From a checkpoint of a small mixture-of-experts model trained on Wikipedia.
Experts: a softmax router, a shared expert of 64 neurons.
Training: a variant of SOAP for the experts, 385M tokens.
Below are experts of layer 3 (counted from 0) of a mixture-of-experts language model. Rows are named router (the router's row for the expert), up (a neuron's input weights, with its number) and show model dimensions 0-95. Each number is 128 + 32 x the weight over its row's rms, rounded and kept within 0 to 255. Numbers have three digits each.
After each expert's rows: a language model's description of what the expert responds to. This comes from a sample of Wikipedia text that the model never trained on.

# expert 6
router:053121115089068140130142133162075201162117153116098155124108129131112173091074126093212150073101113141087127157112157195130117132174134149149136124166155171105149112103143144092097100140158091095154160128100156103120141079107132145165088114082153143097041123173130171082096126118109132105
up1:115082193103135120142128051074117072121187173178205153134123063113126126144100159145176132128157149138130100086145130079119149161136117149219094091144093126132127089133145143149061127121160131200094153159112139118119091095136128065114167159077151126108124144135089136136127136132177121126
up2:113137102133061150151162148154128167143126192070091108138111114129158139111137131067073145115115131135093117121128080124106130196115173134118129136200150148151149148052144160050126182117127118118103146141131106143106114118147128203116078136134094190092121048131144097126117113165118046143
up3:090110121092138131093141162204128181076183187174060128098212120114154122101075126108138122099124142129159128122150134166095088151077183145156091118111146102153047063123087107099153144127115075132110144147125131117130133129087113105156130079190126185140124157132135105110102148181107128122
up4:120107142121147193147123138135126119040150167139131105109137196115129124098161109119065103158168129089108135097091091137126147123191148124095085095150139156148123131168150096081142122135114140141115112118222190088101151102054133122086074108063160150142146116128121128059110187148161128159
up5:117131166154090107124135140102135098191171013086148112103180135080151121081120124165124125186120126162113092162088143170135131144104149172094140134157127110182164155127072132102172126106111129186115131152107125077136113140125103135112141192102113088128088125158200119135140162128043148101
up6:118122096083050140140114133163115189158183134124118074119119130127095141154127127124122128097061086181146143172110097147131131105163060147126103134119154189160126172145117183124158210130157137100134101134074126154144128150188124148163138056132147124108070140076058087093122137170141117125
up7:131119132127078146123170105124110150126115148153066169163189113160082061124086113068133167115129117178126110050125098104143122145131107123123168097152116101164182128139148146077191143126170110148138156080054130133132136120121129141070166131114106129085173131111107248100128141116152146119
What it handles: Month names and commas after day numbers in dates, plus the piece age in Management, and pieces like fer, put, dge.

# expert 60
router:105094134096065132147134150206074169135139140097108174117110121125117132124135107083166135070106113126078123098154168152145129148154115194155134114142156168100127141121162154111100051094145083126154142157084174133145161109133132150165103139058154149069042118153116157084095086061122130106
up1:129138172132124122084148118225098181177157117135105126178115102104111153105124119129117163078119071103122125134106164145164153192149061171170142133101155127080131131057132148158125124140224076140138136120160149101070115102137095136075160104112089132076090126095137158127142105133165124088
up2:120120021132103102085127124144077225131166141172117135098116128140191127196094101135146120137105091162101209130141170087112125115155121126093121084102175111114141149091115108131086188116161119113119106108120172159167151134125125128188148169116121150095124061101092115129130121072117100134
up3:087128139120055114170076137193093120081145142136163153118124146132134136162171155040121126031136124099130133136134152116129149175092150109136089141127074179121121158132137130123117123086081079064152098162154122114079147081166170144186127049125118098124114120160153120171142101166128107116
up4:119046127192128187204152202144136222135137133130125129109148120113092196118199142156165110130127132113113112164121152126141166105117147117145178105135067118142125142166102082070159123167143160090100132093130173123128114130074107078166165133141117147118068122108131154131112088126140167137
up5:215149196106069082146122084126130208127103110130110141183120082141122131133092133116134088124148156178116127076160120155109163083143137077082162153174140160111134064108134128115122069119109080127106163166113089135165119107146123162109103112074149140137088104125190115103150101060158130097
up6:100126090168086104121152113170133059157126087145132126220141166135098122137138164139167099188133109136136186192181110147128113126132122125156106119123156041111133073110167163127182113110122164148153084132126127161192119118109128147108095069109148148212124099080086132099147109151128092126
up7:099152123131133130134198129121141143169122130124117148168134193097166175115172101179120159120127079071180120156166165134179120062115124184120136094116126126102051132097186078127167160123099100074097125136090126153084156055131111098133098094122188155080132126120089123125115102161178144123
What it handles: The piece ction in words like section, direction, election, plus month names and commas following years or dates.

# expert 63
router:133114093139122105142086158133143170097155113116189165099123082138135103109103118111147176074153139164123065143182199137173093142133123124184103115126142172045132122099132167067129128111136040092160160131132147091148170126096053140151117135077155164089110111127098175080111113121122124099
up7:101138121118109135198130118104156113072132094007157143145154130110128107144168141120128114130183142135103097196166129100192116141146127064105128124135138142111149125090139134112149130152139007098122116130106127127165114149123056184109126160104140136178172129109160159127080127112107180132
up8:090119109128191151166219160142120125148140137121126140101209136131128121114132117157135126123148108141148108044078112128121125099097135132188138175102109090094140151079126130065120129143081102149130124128105161122093155131089156199131083123111155109115125146101080065063136039108184113130
up9:161142144156104159171117128116107125142137097125131150111152120114163082081213138057132126112112148085106129090091140115110072055128139147100164138118158145129127145128087122133134125140122124080141160143150131177085149092046126230101145141118218158109144063149125125164149137164111141072
up10:144123134168117123166126142137167162114147123054129150113077141098015073154114124116144108176167071074208174105107126133131147118109104122129092096135175120094083150136139124138172134148125146156124146104158124122143080108123146155115152125136114133157053057161115129142103214112127107081
up11:156140094166136107192125124094172095190139171171130109108119070170116122141125130121134114158162116200133098107146191067166127167129094033159120145159088144126140078061116080137132129136107134115128179169122174065128123091118089114126130116138137122141093051098122113070141134119131164126
up12:105124085155132096135152126158192170128125132075193115136134129106116123142144074141130128164083129096125123119167116136146125139178156165106069081081117066125110066144134164212137117202116086132129165169142175160133190136128118173172141143070147143138100097107121115114100093141047116101
up13:161115180121146099145127134077125116135127119138101123098126099145111125042102134114119204098128144128128147102115071124112119163114104180195181126108095116107153139105131184101137150130126063114159100113138212122141123121065131177167058144120196087202138157141073120105108106166157132146
What it handles: Word-initial syllables like Al, Po, Li, Sa, Col, Be starting names or words, plus po inside apocrine, apologizing, poet.

# expert 31
router:088098109122110145150110126179136161143136171091145168098133082115114157089092080133129142077042112183094105145149137151135092175109089124154029099165188173114142080119125165083107115091130090079172139142123165123183118107104122153170152123109137149105125155112104200134141113106174121161
up7:094153077201125131135106186140117095116136166147113115112126175133162123152148121072078117163137177093115130165198118123099081099211144109127101127147136161195057107107107135095119197105117051142158137099155139124156114047147128151123119111161144115115088163132102128086130138178144117116
up8:173140163118090097132148130093096194171142103143136135127093116101106120124110098122130157108145123179095084130107157209112140078057119076105155098152156120136107165133082160125166173150139162066169132060158133121158129151169094122112145142106117084154059076046151124145131170100115170129
up9:179194133115142107124122047094119130131141123129095132099118126137156124131103116155109139179119126144159102057111109129161232107113200076156144085105183122187124189122141190139159104145171118128150184087119143128143106144126143134126094147086163132177129122074069182134103134152152113140
up10:108121163130144160146190135143149121165142108201136111142124077135153147126143134129144120128080118221119122119038151120126122193127118113109027118127088126126205030129126113141126084133109102128132100131098209067124126133077111111154138152138129125102155125121129145103115130124171090133
up11:148129141124158123151142090105107139067164127113131167148129137167108127110185143120082065130126128119052130128130149125126065151114158132109112111162120176125138093120083179055159131134018156128128077141080122144125200146145102140107109154134118208081131118122131143169180155063148149130
up12:121099166186122129129161125152117079119226131129113096127111119085161175160181126100158108120107089070122117133140131217126153133186080106137109071116152140093140112087107111160101088120128106113127124178101137140123165131117115093123155088152026118184144102164131103169078146143087101126
up13:110126121137084110176184108119101110131093193069146100143201124138126092056084153073136118206105125182131124134154144126136110154160135089100086100151177085161125153121138133170123128096146164133129159090129129086102106149117095101160148056168158184079096121123145123125137144213155127131
What it handles: Word-initial or inner consonant pieces such as pr in prolactin and practice, th in path and Method, Th, gr, all in equalled.

# expert 35
router:096123079116081122207124198117114140162132128118171134073113145152145140081096126131161176120093146198120084125136166169123083139174164137161111065156145158055155092129113151073123117111162127071194136123107128153162113111093073134152110088092135171116110136183087129087146116102110120115
up0:079127126094166128124138116124089128146123121130132110118171073093152161111147092142162110173245161123049127077112119088142137098120126124120129132141131149170095096134156192117125081157117114160112135104122126116037214148123112169139143175127167121149132139120128147120127087189148067179
up1:137091079138113165128193133112087057115173157196085122122136118154165122122112087128080078135039114152107129090117180123091124160103124171120164081236129155143140106146121132165152122146159123169148190125102080118145114113128176095094140131127162156150138074124090144164127111126143125108
up2:139119227138123164128124138034133123123108048142113135122151154128120135184156146167114133164113128137156068114076162155110105174142144144123120125156117130044100065126132177092138172149162059111145151117071149173089094113164068145149125121135134131065103116154162129110141125144114147145
up3:091096116137133121150110105177132127148137143111043234098190083108195135113128042131110182132104105101095163112177097130148197126099137127115176133083135134122141079110133125205116095112133134142126161130124091156154135128155140096111070090147125135184138127146092105118136100144085128160
up4:115100185170110119118128141106132123134104128082124082146086076127109137191131155099103127112139093103093123194166122184126214135114093132154122126143175126104078103195116130132131121120142159115077138130141134038109068132135144126119137169158099094112127164216182201091102123113125155131
up5:147131140160138119128106140103162147140190129137055125063128116087129106127127117138105102135167134179196103166125127143150123129212175129118082174107118150169101113205120079130088127092152078145148123153188117106131155165136128100141088107086118134102143130128024055129107123095135099159
up6:219099127104047128138131123174117136137084143157169108107096106124139115112128168143123179119211120137120142123121156137168064139157149118108141090157116172209129130146145151171110112088122168136145113172124119121127169092151046135097110076123159130094023139129119140122135137136079154131
What it handles: Standalone numerals, mostly small, in sports scores, statistics tables, semicolon lists and dates, e.g. 2–6, 1–6, July 1.

# expert 7
router:116124064151125127165094211139100195144113120070135139093085147142120119107090121117168170120125115140057135125129159189144100147121158120123131128130156154114124112124111148058122110105173109065168167124098147075141140072109094127153067123053134183097083141203117116108143089105159130124
up1:143057133145065176120082151118085125115037122141112059131110120153118132077118109114131132117189110088105108158090108103185167173144177137141135124122140141030135136137137127101089129098156127103115086131126117069169107137181065117124135113127124105141124137084168132092189096106178150101
up2:142104225187127118127134116127130117123135144054109157104220182133134094162108109162135147128151150145125123081186098123150147140129120082119117099121132108071231139101143078117127127134074128130151145050135147059108130130102142147093139134142126135106170124153124091144133118090197094127
up3:154103126150129153191107095123110138115130106145081167152116140255145107139121077121122104116166133122131143127196185154115165157092125123110132162160104127065152156140130122122096125127118142139128082125108135111063086123092110091139211112095154126091164146135137110062116110168127123159
up4:083138194097091164114075110152130171228138095136120170109118148129136103148140123061164124105174174133113114091065159094124198135126126137124114149125131127177114143120068189127141129130056157148117117103157159066126138086105157156124092167128158179118114162130098098139054137125135131112
up5:140167138139146107125135126127133176166061142086149146107135119136191149134125100161125111188096165183128032054118159100177181122153138176117132208165114137078104143135156154162081151168089146117173123106133108100127142091101078145125118160183132126093118105166136123103076151180131128132
up6:075132120169168112170069126134130201132101136116120173117121101128127069103114187143117144106147164087117122138131181229096106156132128146165149117116106124111123146128135123115139187139148076114167051113098087165133143120177123124135143221100054088131132118126060114149091107119139128108
up7:101152074235036156125106190152123057167131129126120157109144143147142133049118144153147130122141109131107137128080098168138154146106124065173090125162128132104148167093084137124103081176126135165197126122159124114115065130091120182164104155140155123095118123169127119112131158138100129148
What it handles: Commas, dashes, dates and digit pieces inside table rows and citations, plus mid-word pieces such as ue in Puebla and ment in momentum.

# expert 39
router:136120126098156090149119150127131129104182147084146150110117131148128108094100131125130165139106115151097056165125131138112089161143138159110096136152148125061115101088132147089102103105179054108131159083094113124212203126126094140189123104108194192040095136156135166101138110070140156136
up0:113139139130147137121086135166078167170129150162118128124080097161083123031141141137080140164134005112122113123098107168089153127106178089143147103186159162118118143156127094128122065128074069157133162128126122132170127129158154125049143141125132106129169077120162133137155120162112160111
up1:112151081121156123113151118131117103099120160201133192142127128190132133138056102179193118131163082155222142162115098095180130120136099104128142089181160199148133091146137094131129134123134165128099123102123137112230122124109145124133132124125099106064128111134154134110096114166054132109
up2:147138129082084145070037148153174127126164128128142135150119071143107122121177171134105131102115094147135173159097168139138134080071090120089143113135184098160155099074171074128145132153117134126094137133122164135129095144069129148128128148079111131190138146130096105142206154127152222174
up3:114135110121181080118112166190127114175120126126135147089154115159196100123125132044057145109169093118144132143123160129133097123100123235115186127115081162128135166062109182137121124131157072119102160129127127129133079117137180153086098171137129122066084132133108154160163136089134160126
up4:155211162163140144164144165126112123065112142145089173114089158114108130120155147141174103132121126136120189110113088130073162095231151165053086134189191122133128115112075129106128128131096143061096138098128141119084144141072127117136139137121124146127118125107142147145137127125133212070
up5:133115090194115125088101071113145135115127173104130191126181069101110072129133127114091117085179127149110095095157087161185100145124180152114106017082132130170129140123150105148119136207113128112166092137129123125189132159121165071125089132105124103083129123113076098131124146139096157126
up6:101126121105161081137139148038127156158123114132122138150152115106133129105108131082148119110074060171179064155107169171079067093187182187125160131135086070109208122127100129138135095129123135132171141123121138134124159139127083115166126156093183091122134140055122120124070111100145139132
What it handles: First pieces of a new word split into fragments, e.g. le-ase, le-ather, le-arning, ph-one, pi-ece, in-ve-stments.

# expert 14
router:134085137117068147146109146170114181105126119118133156092126098129126135127109130129211191066074145131048127136136181155156097163158165118157090144161134143081146081115102203122133115127122080120130132116038133124149171116139133129153104109064185171098108100157074164136131095115111101125
up0:134133141130171118112162134068082175124144103138131102143127121131184069161051150125220152107172119145132145148148088074178178121125070148160152169086072180143137126150126125093160059133073102135119100123124121130109139122131042129155083132135183120142130091168116137159112108084128129117
up1:043135136086156131149103137121127108125121101199140185140122131094089136140116194147165129132073122163197124131186194202167153092120104139083122182121145132060132111120127140099108144124095145131121119121120099108128138140085154161114126130108145087140127111168124145241126152136124056130
up2:130218136086161141194198116138154116112138144124134111121105161099118169128127111088133152138109078123125133126150131144120128175126135124123092113132131104140108135110166129091176153151160124128053028140136211129148128131126101255104130094147129158127085127131133119092121157119108118117
up3:164119172127113146143112079128071128162133062128119184139163121104103100155069205137107195113175124143093103123083091123146148162131186085183122156093103118127134129118136146133118150075072112178167140086091130158125170106116165120131126129106199119146054079118109106128174108117133184143
up4:126108173162135114159129150112129120123108123148116153127141132105120116100156125113159116117125175137141160152134150138145145122108102125200169127165114130114137116172070129103042129124154066146138121033146050133132103135133140156156133094190089071087106186084103138058127174131232131139
up5:217149158132133098119116145134117127121157111153145109123098138176126137187147108140123209110132225093140127106093153150194124123165145141183116127188106117095112128094098178130104138056105110114102114159110099118112097136073158153190117084132091145103120091210101119138094140177136128111
up6:106171088135153114106146142113124133117125176148081147141118098148114114158161134171107148144189128118121181156129124085119124127133128148098120086184156141167134128207173171116114127147072107122134088072136079134161143110053135092127103099181129184082068184026166121113150160128165126139
What it handles: Inner or final pieces of longer words, often after con- or re-, such as Rever-end, curri-cul-um, Cont-est, bi-ography.

# expert 16
router:116061105102071146158104139181128159112164133130153156046135120127139132089072078126171122123116088187092126147129178145120117144112127154148093087161177168084163078140142144096106058111157119090143147135106196127153121123099097188138069106069153145092098145144117148145168106084165150127
up0:126098155131156156120163136096092154119113115141155085136101020180134115138146139138127143108105166130105130150107079089078135059122136181152157062152153193162114083106095163137145101136166129106068139131128127152124138109084139091149194128126126159090180214166128175153106144099140090118
up1:138113133123111107107142171173150100110154090201120128115098123129122103119113152139139093099122137150128121119108134141119150146073105108161064035122117128118111170232187149137143093124108158062156197077151152129118106064112063139150149157105209143130113135079114128124098142105129150173
up2:122092131079068156127012118130039137127142097114135146144133188138100129099131133192133120130174122143137109132096108177153139129122078091147111084128140155155133070171122129088147153103105218120127170153071117118105126082085134067126147120128146197084126122174139125127127144118128128137
up3:124101130127137121063118167168098185159144141148120149120107126166057172105127120129134062142142133139125151145115183101127097173011109119190074087097124128126178117116110133160133124159139105116153138141119120140181164184102146120047152106089136108116135140094060095109167130117186114132
up4:117110126088113119142143125090118119067130156124113135118093087129185119130142136208112152174155109226096113180157122133126128128094124118155091206183162145142127155104148176108108139055105141132128045133064100123136134157111126139077135135127081150101141226139098105112155127126102141136
up5:136119114208159138054094120064137065130131156110116102151131085119090134111175044128145099127122098159090183074107096115141195099136153116173119130099117112177066100136173162133151132121145159128150042102148205127181124085152126142153134128131112119162125126137132146155173140107114128120
up6:116098097163080097132133092144168167116128180157161173164081095130139091179049118113205142142091149194120198134149161134087113141100131080122196105105158150112127135152152084150096110156116125128169142128156128134112076152113119122106140133199153132089115080104092177136094124073138135084
What it handles: Numbers at the start of a line, table cell or range, especially year prefixes like 20 and 19, dates, scores, track numbers.

# expert 1
router:134111085140080157165094188110095136124152126100139124079117121136109144102114113155136150129137129166111088153127151139141108145116177146136133069159145180103160077137145153066089084107157134067175182139095152131153145139103120135155067121054122166023096140167060144154137078107171132138
up1:130111128125071155149112181127132129148143055147149170154118096110173141141123152132157105153113140133101100127157109162064149188128194103135138117183120129096202123118125125123111094009146164143187063111136125142105096106104131127090081113095189120102135139148067134144172137133171093136
up2:041123114130106107149113069129116120118155089136109073161156162125182148130112125143089161124194184172148134073148075208130129145160162135147126124133199175130142119137155156133102156098095115132163174134126035146133109110114127123124076164105153166171155106133133103130083119108135054125
up3:122109074075123150184106143150124110148137133074119091090136127136090108106116139137046129129116176089162141155110159179227131161124127129134102096124058090129114116152114110165138194087064170123155147118132142087047141181106132084109134127158171157156194148129095107155134133145142132127
up4:117107154128097119126104138153092052172123106059138128133105128118115127069133111018138182185069146119104136095121159127095134121151098151195129175097086080146146126128180101152141122153100125095111142111192143122044114119133172135116104141101147140097113116092120138134126092129095120210
up5:020206126157128134179198139136136140106072063136127113040109188075126130165117212100135102143095141127129119142170110145134140165113125087138106137113193089157117102142100065093138121128150096141129167122136118132130100123103076117108134138120138172171128130133133158125115141127121180102
up6:130141074131125148175126181136096130123128147083173135149089108097084155072131136135162131168136126175133123100103055166156084130134085125117106110119085121114231110112114105098122048099146108122098182110146139139149134082171129135101131176120152032072153167119144117140163128185106136124
up7:130083217158146092126097128133131120143112090127098158127155170125100079130091083129091141127160105104098122105162094152142146067121165121233094092128079127126122125113182112083138124131143142104135150124136142102160095124106093201107152134084132154136090127229093151104087157118195149119
What it handles: Digit pieces and round numbers inside quantities, model designations and tables, such as 100, 000 in 5,000, 00 in 1800.

# expert 56
router:094120103153121164130124157135103130115169118087170142124110111130133099106075100108146157118121133130091081167133153120124112165201117183085108144133153159097117089048123174101088123115142109065139171133106181110154131102123154138222124094087176168025117166149133150102134080121142090149
up1:170152129130110196156162144148213117131121069117088110124116201166093143126054119144116204175108182131148122130133144134162074171134119087147129164140138152153151121146128110060138157127146171150111090102110084116087111150170119131143173126156062163124137179180098111120101126085150128088
up2:084102114133147160118133089110146111156193117126121133164095180142129025033152135117194132143120070128097141127126149137132127127135120075133132124165124054111108087161098062160127137131151114162132084234124178152120135140089112160110145084095158091129135119134148105168126097139139130107
up3:128122120138142122170200115097144127165119209090162126092184087178038086107110169158145108107167129147129142124117130123129167169156167178056107127147164140091078148126095118094145171169139114072120121128141129127094118172121144119135094142130124178126127104113157147125106120123208196075
up4:131155120089084158133163129113161099154101082188023141129105176122130143147169106152145158077125120148073183127109138101145113106119127128141128161129124188131092112132145151128123146167117130133124112088189124109107186126116098095009066174067160163151129118110109120148109121134175102128
up5:127116128183122057110079134076190120063159123109119122097077104152065140156092134046123154112168125116135141131075162147134132138108156137130140142135147136129142122108155130064127112141108130144141148143155184094138107137135132193128166111115168118163087134083122133111124114177247057125
up6:128104084116176138165182100122053130134169158108128154122139120169095138110130061150115146099165098120138105147110170079116144135167209119108091104094146060140169063124141140136133112149113089121094151101181113212171140159127128129197128145153121121138134154122160159177147122089137081193
up7:106127169128111091129143119140170129141114177105114105068140112125137199108073124148206100153095101157114124084141075086185133137161169129070154089126134137134097122075125131122162122135132148154155142120239129070073125145141127101126166098128145191078094124132115147118164175177109098091
What it handles: Assorted word pieces and symbols like ack in acknowledged, la-ck, and arrows, daggers, < and ± in etymology tables.

# expert 38
router:149100112089080111134100151185122140157121111087173170106062109162151115121097106098176117133130122165122109162144172150156070179153119140151103123193143132060159103107149155103092120094134065121165148077087175096167142097081105133114156140091201128099091111160127134119077072081161125134
up1:151116128163144091186131130107135085130134061100143099125133084130120122110129122198135119139144161123104125166128065099135120155095123132102124100056045129059138157171132169111150130077187116111172073134138118130156173138091174093104196110139175148121067160135134145140133131080131132204
up2:102152159158181088140157140087131118091085148130120142113154203123118094171148187093117076093134111164152171089132160216123122150139202159076164125138118147069141115058120076145131097135136114127128124047140126129134128156146088078102121075135084124138142145162139140163167107125139172094
up3:057120141168110123107131115151156127127107111130129129077133125131119129121106110060097117100113118207128152153134192131127107055133127148141159142124119122145084083159151132156121127115124126102057130222102158114109072092041100149134159113116151132138105183137179104128181228136143121119
up4:093107082130169142134107103161139123053129115186156111121120141137135127159128179078121087215175111128109143214133107150133172164079145140165126124067141133161124139151109130111102131140051184137095144109170164119184127100130103101160107213143138172132127124131069177132097145119100135140
up5:155074149123114098100124207123134185144128097156085121175148089097106182114148133122121129100124151150043161125124105137147101062134191122177095166130149145138114110142088088130132172132135065105133104136134137081107119059153145069158111171143086123127142116190126092113085130089125086196
up6:127092095159088133133120129124115132118161167119157160152075127157118117173120043160104180151096137097166143107204137172112145080124196114086160122172099108125115149124164056128113131127148095125129139115058131156138101166123126098150116123121127094106147130197131133131075138190225176143
up7:117117151117054151182114119149170160149141125135185094100145087143132131158021109109173134137120128120096105110150150037159081166127126119148130118079109133130144141135127181131126101125137194166066107146106100148125127114204133149116150112137118036171141100102147121074131132123072137128
What it handles: Short syllables me, ma, pa, ba inside or starting words, like come-back, accom-pa-nied, Me-tropolitan, often near Thai script bytes.

# expert 61
router:120050076126072106145109155136115107129173135108128168150100110157076139132102146120126184150119139118114084140164136152133066131131136112148082140173198162135191099081079173095123102110124047142180147140091138114155173121129077134146098114139157192061076114117111130124145068107127107114
up0:093180160161155047145133116128175122153189142065073086126163121175100056146132135133167128137106171109112095133073127110136051081195171110118134116093123125161142100110132179128153089143128075088129183093090096121100169175141141129158176134140098174119128118156147147136125110164109124131
up1:107045115139097066149160127128151107120134148033109064086107169106114150113129126120131151151124147132146160154188110099121133133082153054142110126131156223123115157125141137185103117128183163142122154095135094112137140102156163079145098123188157164107089171133131125089144150194114162116
up2:118132150172095135129158160080118114132143124186051108138169139077099085128022128145117128083111051102056143116134117103157122111151207086144119134124141109105148144169073129130114146137180129105123187110170145122136093161140160117159103118113142125118139190063109142108169103114086099131
up3:184130073136083120192099123141141089127123164110147136189121047135141087152164158127177151126118098127121154177107091054065105118049126164163128108130205123131115125117161194071151106089149129089086186139104167132136107131057076142126126117126129129128116157127152111138122122150124139121
up4:133152123135082119142074129106132117170200149098133121147069125138104145130106127058035117139066154112123137137100095122133142177126195129123136177136103100123166181123130084079162101036082130173130126104169116114110148152127132110132154148112125138091100128153097218064122127112100155127
up5:122113073157045199092142097144104113153216216132125090086127141151102161125119106052103114101122123126141113141125139127067087113154140143116126139142140145097078139132104142127110141165107078141151132120127120142151128161046049122160138184157165159173126112148144128124160088090134162119
up6:151120091141182106108129135121118106115201175163228128130071131143155135132093105170096103147132112085174163113165169129096077108114111137139093154114137076091132096155116100129160102128125202135084181111156147056151123108185144052154109114134116099149186105122125167123138078125144147135
What it handles: Inner syllable pieces, mostly li as in amplifier and blissful, plus chi, fe, o, and, and Di or Pi word starts.

# expert 30
router:170142079075092117154117199102123145140141089085111178061083127129132114115084074120176149125080113157124095173114171142111105173121153127122108087126190149130144133112130151093098092119162058107170144122109146157136191117096072116148139130106175176090117110178115169117137127065141149068
up0:095169077128129107125071141116123194146121103136150143107121137127200164069116113184088122152127175089111126180120079063123138151093100083122175128113164132175112157096101159090100134098124155111131142111120218173129104127153134184105069188120130164169153102116135182136107082125101156136
up1:116116108114171132119137138099111114161126132124063116170146131170202120147204126124201127039087016169102119146158110128188076132107139092138126088122133136107065123066126111121116111145133142128174134138107118100114138177096086113121167128126153154133131128063130170122152111088159129148
up2:111139162161125168183135110076128121110184196119128133097126140114128125176166111182148079133137152124105203037162097122129119120140152043152119118155114185101103158155131117136139104140130087139128155100157094107122085091155093117059119124119136180105051110133108123102065147153126175111
up3:144155161137126083081095180133176137066144128077094136086123166032176116084090130159168147141140107103054143157135122119173151171115138096142096143128085187133183132155127135116121088137109157122161121187142068126190082099122142134166165123142128135146126052137144091157113138129128128088
up4:129190134137052088081137095109168122070094142094089112103126180173148095114133121136120124135156170160086103114165116056135148080161168129138152168153080114084089114089107121127137151159145123096089197088078159142078115047132127141127128111149153144118128127149125125103108180176166069145
up5:126108168101133139170099174135123156138128097172097193126118102117113135114158127135124134128169167150124130136062164214073100090132151125167128083123120126112122180087158121094150123078135055075133115155132063109075110163110124071158131179138141151130073149081099168173188078130104127117
up6:109162145088058116119133145148121153150130123127124194033116097116185135123127126171131137138137111131180124177134127157177184102118133077156107077167157104118102113135205109145101121136124140122092165139165161079140127072122149126172106136117138121089177117123151107014150112153136182103
What it handles: Word pieces ending in e, mostly le and se, e.g. Udine-se, noo-se, the-se, ru-le, hand-le, Mar-se-ille.

# expert 27
router:078084120109101148136117148132118176159175142116173137138082093151112118069097085110139211118145120139127105140111149186142080159150162136133103140186147151122132096055188153092136109123126117151142145100117175074179148111075094165172120156101119166070090103140071195098118118095146153146
up1:145131122074134126131125036174124095143139127141152164132217125131102165156148203091073144091134109126135132124134098154087131121156129166133130102063142128076141100089132105140110110160155156107118101089142096130133090050188070112130135150125088129159099184179138109172129177122104065130
up2:079158152087148118141092135142127089126110145193130157167154129110128120121178086102141130123108114111164158132114110132133099101130123136130135179107142148090098116080122207104147131089182142161133159210146072129150092112124078121194126093167123086087174076210145171125104184124126071086
up3:108139108138094127127116192131131105127110146128113139140076124087088140126158140127108131160096092204079136168157101130163102147222136126128083188088117115129159135143130111154134139141141124156101127160107170121122131175135055129103047162121100101164093128120116156212161235124120102129
up4:110144082227128084106146115127155092154213159088104197100125107076104114144138126155111149123137138150120126177133196117126159124096174117112146132117173132160113067099183138074165132136134105123099059112125093144163152127074186153118122115121147138107108112184081128093137178162136089126
up5:138055146128137052128142131169124099131121102148100148107150135098143188121127089098131127161128114136123128158140158147054143125113183118124151107133129128163128173128149149100215096089063157159053144125128107127128153191126094133135131165158097149171119209154147126128144083108039079146
up6:126128097153139111140140212118119093161129142158119144138122142095116130123114128116191141093198118140069127132098074112114133184090183087183130134162072127134088124032128187080148125095088128152135132093110116126153130094074130197132121142102116106169182095134128147125137140123064065153
up7:109171146041121189148085154107121130089158112076118117101155105144122130106181097125098121144203213077071187152093167117166102079075187126156099128126147131091133132139141117121086121157146112131070115175140119150156137109107125137178138136162077118132128151098099111132183145123123101079
What it handles: Pieces like el, il, ill, s after b, st, g within words and species names, e.g. st-el-lata, main-b-el-t, b-ill, ve-s-sels.

# expert 32
router:112135100138077102161120127180095143121161075099159178127123108175105073105114120128137144104121124110080074184121116129124098124137150127146082143178231141071120128129151150107094115118185094098125151136054192142142147121111078112163140119130161157064119133185100161124162063083125145143
up7:108132130117071128145145099180158095120102133137094126116092075174110121098146158134117127114133096158105174131118099094000168128149175122174147145083121091076123103107189150128150127122104119133165126128157113161095138094148142165153116122123240193120113119125128097164124120111078170174
up8:118125198137137055096086126196155114141122116142128151107147166105113064139136237033159146092124091111157080174138128083145089108137163149099121109124093122143053153103111149122125126173127134087090152122135145140160132087116109128148114138193140175122139124144138125088104123064146129111
up9:106146140148131088120143135125155163120149135128134157127201136105080146079145073167194144179163110081135127087146126104125140091143133161109126200098145202135112126174064072143106095139178134136198049098128139139140127115129090138093091062108137090144126128095117108133088056129109131099
up10:142135081137104148130125125165126136221129173130177151119128148093145136144096095129111124122127134114138126155121123095127112120118211154128127128076201151064127170102097140137118109102096150083118096135150196127165130120104136107153153107148157129146036126075188127055116215100173131098
up11:090121122105136159104110142116116132125153102122145104113141124228119188138117122115112084135134137148186138094200040111143134135124137124101100101121140126120128095147109128128147202130067122124112128082197185125214133141122061191173138109098139102157116150146103111171108075122125068128
up12:160150197200116168067090126165116139120106112122172111116148159148109122085111142170139149144131127063116148113134151140052124138071140138122120088128199141177153127202131157122100090119113128147119124094100153044126111132112037117118082097140145144084144153118124164121189109123119178125
up13:125179123107121117073165094183134092116149139080143085133155118091164116130111121134130113129167155128158181155199141085132146170124162186157057122071104123109128149128116139124135113126130093118136144121124226072095120159160184158125099071135094107099108115214090151121111100123193109149
What it handles: The piece ra inside words and names (Verrazzano, strains, Fujiwara), and word-initial com or Com before mon, mit, mission.